Weights of a small mixture-of-experts language model, trained from scratch on English Wikipedia: 13 layers, 31.9M parameters.
Below are experts of layer 10 (counted from 0) of a mixture-of-experts language model. Rows are named router (the router's row for the expert), up (a neuron's input weights, with its number) and show model dimensions 0-127. Each number is 200 + 30 x the weight over its row's rms, rounded and kept within 0 to 999.
After each expert's rows: a language model's description of what the expert responds to. This comes from a sample of Wikipedia text that the model never trained on.

# expert 28
router,152,251,171,166,204,188,219,179,184,159,159,224,175,224,208,244,167,228,222,242,231,231,168,157,235,255,174,163,161,216,230,227,234,239,240,185,218,172,204,257,203,229,164,210,211,198,164,195,231,210,161,230,168,218,209,198,185,180,165,163,179,233,188,203,167,237,185,171,186,158,162,208,203,231,175,226,151,199,233,228,169,187,256,180,183,148,207,238,212,223,223,187,166,160,176,209,160,237,178,171,239,155,173,200,245,229,213,234,195,166,169,149,214,234,231,158,205,168,163,226,177,232,170,189,197,232,147,209
up10,199,221,189,229,177,203,177,156,189,191,129,182,210,171,210,225,222,152,239,200,221,201,167,201,197,180,209,138,229,185,144,262,264,207,206,199,247,214,232,188,202,206,241,227,232,219,225,195,221,196,165,223,164,209,248,203,191,191,209,234,189,215,200,201,226,212,131,175,259,214,247,188,178,167,214,191,178,230,190,203,173,165,194,168,148,189,218,154,246,267,181,208,225,256,190,188,224,201,202,186,177,198,253,164,186,177,253,237,169,204,204,118,185,166,209,191,218,128,182,220,143,205,210,210,165,192,205,189
The, its, his and commas in narrative prose, speech verbs such as said and stated, and first names like Nick in result tables.

# expert 50
router,207,206,204,209,176,146,168,221,158,209,199,210,168,197,230,207,217,257,200,203,227,233,180,191,208,188,204,147,220,233,213,229,172,220,226,236,237,176,263,175,251,196,225,261,219,182,208,209,192,201,185,235,166,209,152,210,148,238,188,191,268,235,160,217,211,174,212,189,114,190,205,239,271,195,156,188,204,211,223,221,160,205,208,138,166,210,206,203,210,233,213,220,160,205,187,238,212,203,198,175,299,200,154,242,155,174,221,196,196,198,146,221,178,214,240,160,192,208,185,188,209,178,183,169,185,200,199,152
up3,220,221,232,174,214,212,262,166,203,142,219,196,201,197,160,173,171,209,213,182,169,211,179,246,194,211,232,187,249,194,223,220,231,189,165,233,181,147,202,170,222,195,239,244,201,211,175,213,210,208,271,185,250,173,162,182,192,160,277,204,172,189,202,204,225,195,191,169,174,163,174,233,209,190,205,190,204,206,181,210,184,200,138,198,219,213,217,207,185,218,195,254,186,223,156,179,237,152,174,229,246,130,166,243,189,187,187,187,192,172,205,156,172,223,210,227,175,158,216,258,166,258,235,187,172,270,253,231
Commas and colons after names, places and infobox fields, such as Production company: and Macomb, IL, plus quote- or bracket-comma combinations.

# expert 59
router,158,244,181,171,201,177,219,159,197,174,165,220,181,213,210,252,182,236,217,219,223,201,149,165,222,231,201,179,176,194,254,183,243,232,250,189,227,215,218,259,264,214,172,229,224,207,186,228,220,231,218,194,171,200,141,235,166,193,178,148,205,229,187,196,150,242,186,161,187,176,180,211,192,242,173,229,157,206,232,228,188,176,220,228,170,162,228,225,197,224,264,202,182,163,214,213,175,254,172,186,217,161,164,211,240,230,213,217,195,162,187,149,227,224,222,177,221,155,161,216,172,247,165,178,155,244,156,187
up4,178,243,154,173,251,195,211,198,128,251,202,266,191,197,194,194,217,190,192,212,217,236,228,178,229,253,170,232,158,199,231,180,252,170,215,194,164,230,226,214,189,200,179,204,203,172,178,204,233,175,215,207,208,171,224,231,228,216,188,166,176,222,171,265,181,174,208,210,139,130,200,212,215,183,183,197,185,200,208,242,204,201,174,235,207,173,185,255,209,200,188,215,211,167,179,190,205,149,213,265,211,231,208,208,219,204,135,232,212,157,184,214,217,182,282,177,166,207,203,235,194,264,183,249,143,149,223,192
The and and within lists of names and set phrases like of the year, plus endings of South Asian names such as Subh-ash, Chowdh-ury.

# expert 0
router,164,228,198,154,198,173,206,147,174,177,156,234,162,231,204,240,159,196,245,231,226,240,162,171,237,246,176,180,187,163,224,226,236,222,220,186,214,208,225,248,241,202,162,235,228,163,170,249,241,252,198,219,163,219,252,221,216,190,165,151,206,220,186,172,164,232,200,162,174,171,167,209,208,236,154,236,175,210,218,217,186,159,236,216,192,168,201,238,185,222,233,199,197,166,187,204,172,228,174,207,230,181,198,203,248,218,205,232,186,150,170,157,234,228,222,167,229,168,149,219,172,231,146,162,206,250,176,194
up0,214,189,206,240,185,183,155,205,197,167,156,217,186,206,183,201,170,137,231,171,189,280,213,144,223,182,199,189,199,209,219,274,185,214,268,201,244,186,219,206,143,175,221,179,188,201,175,162,214,209,259,221,192,205,237,169,181,189,223,239,203,181,188,223,225,158,230,202,213,220,150,136,215,205,240,204,199,212,233,160,185,241,261,162,236,167,178,226,185,227,177,238,205,174,154,225,220,221,171,207,199,215,199,199,181,202,208,207,201,193,224,244,135,235,242,195,252,158,158,262,224,219,226,193,210,158,183,219
Mid-word pieces, colons, semicolons and the word "to" in lists, dates and titles, such as ad-mir-ation, env-oy, 11-13.

# expert 23
router,148,230,184,158,207,203,231,181,195,173,152,215,177,209,205,238,163,201,214,226,208,210,163,176,214,256,210,171,181,145,225,211,217,232,235,190,192,236,228,246,247,210,164,212,220,208,199,213,230,211,200,239,167,227,130,165,205,202,178,148,242,206,196,177,170,233,199,160,186,181,167,217,234,235,185,214,176,264,221,233,189,163,225,269,211,160,210,239,193,210,212,188,188,152,99,234,181,248,182,200,241,161,176,202,241,200,200,217,194,175,260,174,186,225,223,177,212,169,168,197,172,224,182,197,155,248,180,194
up10,209,221,211,261,284,266,149,230,165,211,223,231,167,151,255,202,213,210,181,196,183,163,197,218,228,185,155,198,142,171,198,214,190,217,166,166,195,231,217,239,250,208,211,225,200,188,207,168,171,229,197,200,264,233,200,161,159,217,166,227,201,260,149,225,145,206,206,175,174,179,193,214,187,181,157,216,199,203,225,231,203,150,188,188,252,177,202,214,184,230,194,180,153,196,206,216,187,183,183,270,233,215,199,145,179,172,202,238,181,190,200,212,176,226,211,199,185,161,171,202,222,282,165,211,199,201,209,157
Determiners and possessives right after in, of, at or on, such as the, their, his, these, before words like first, same, own.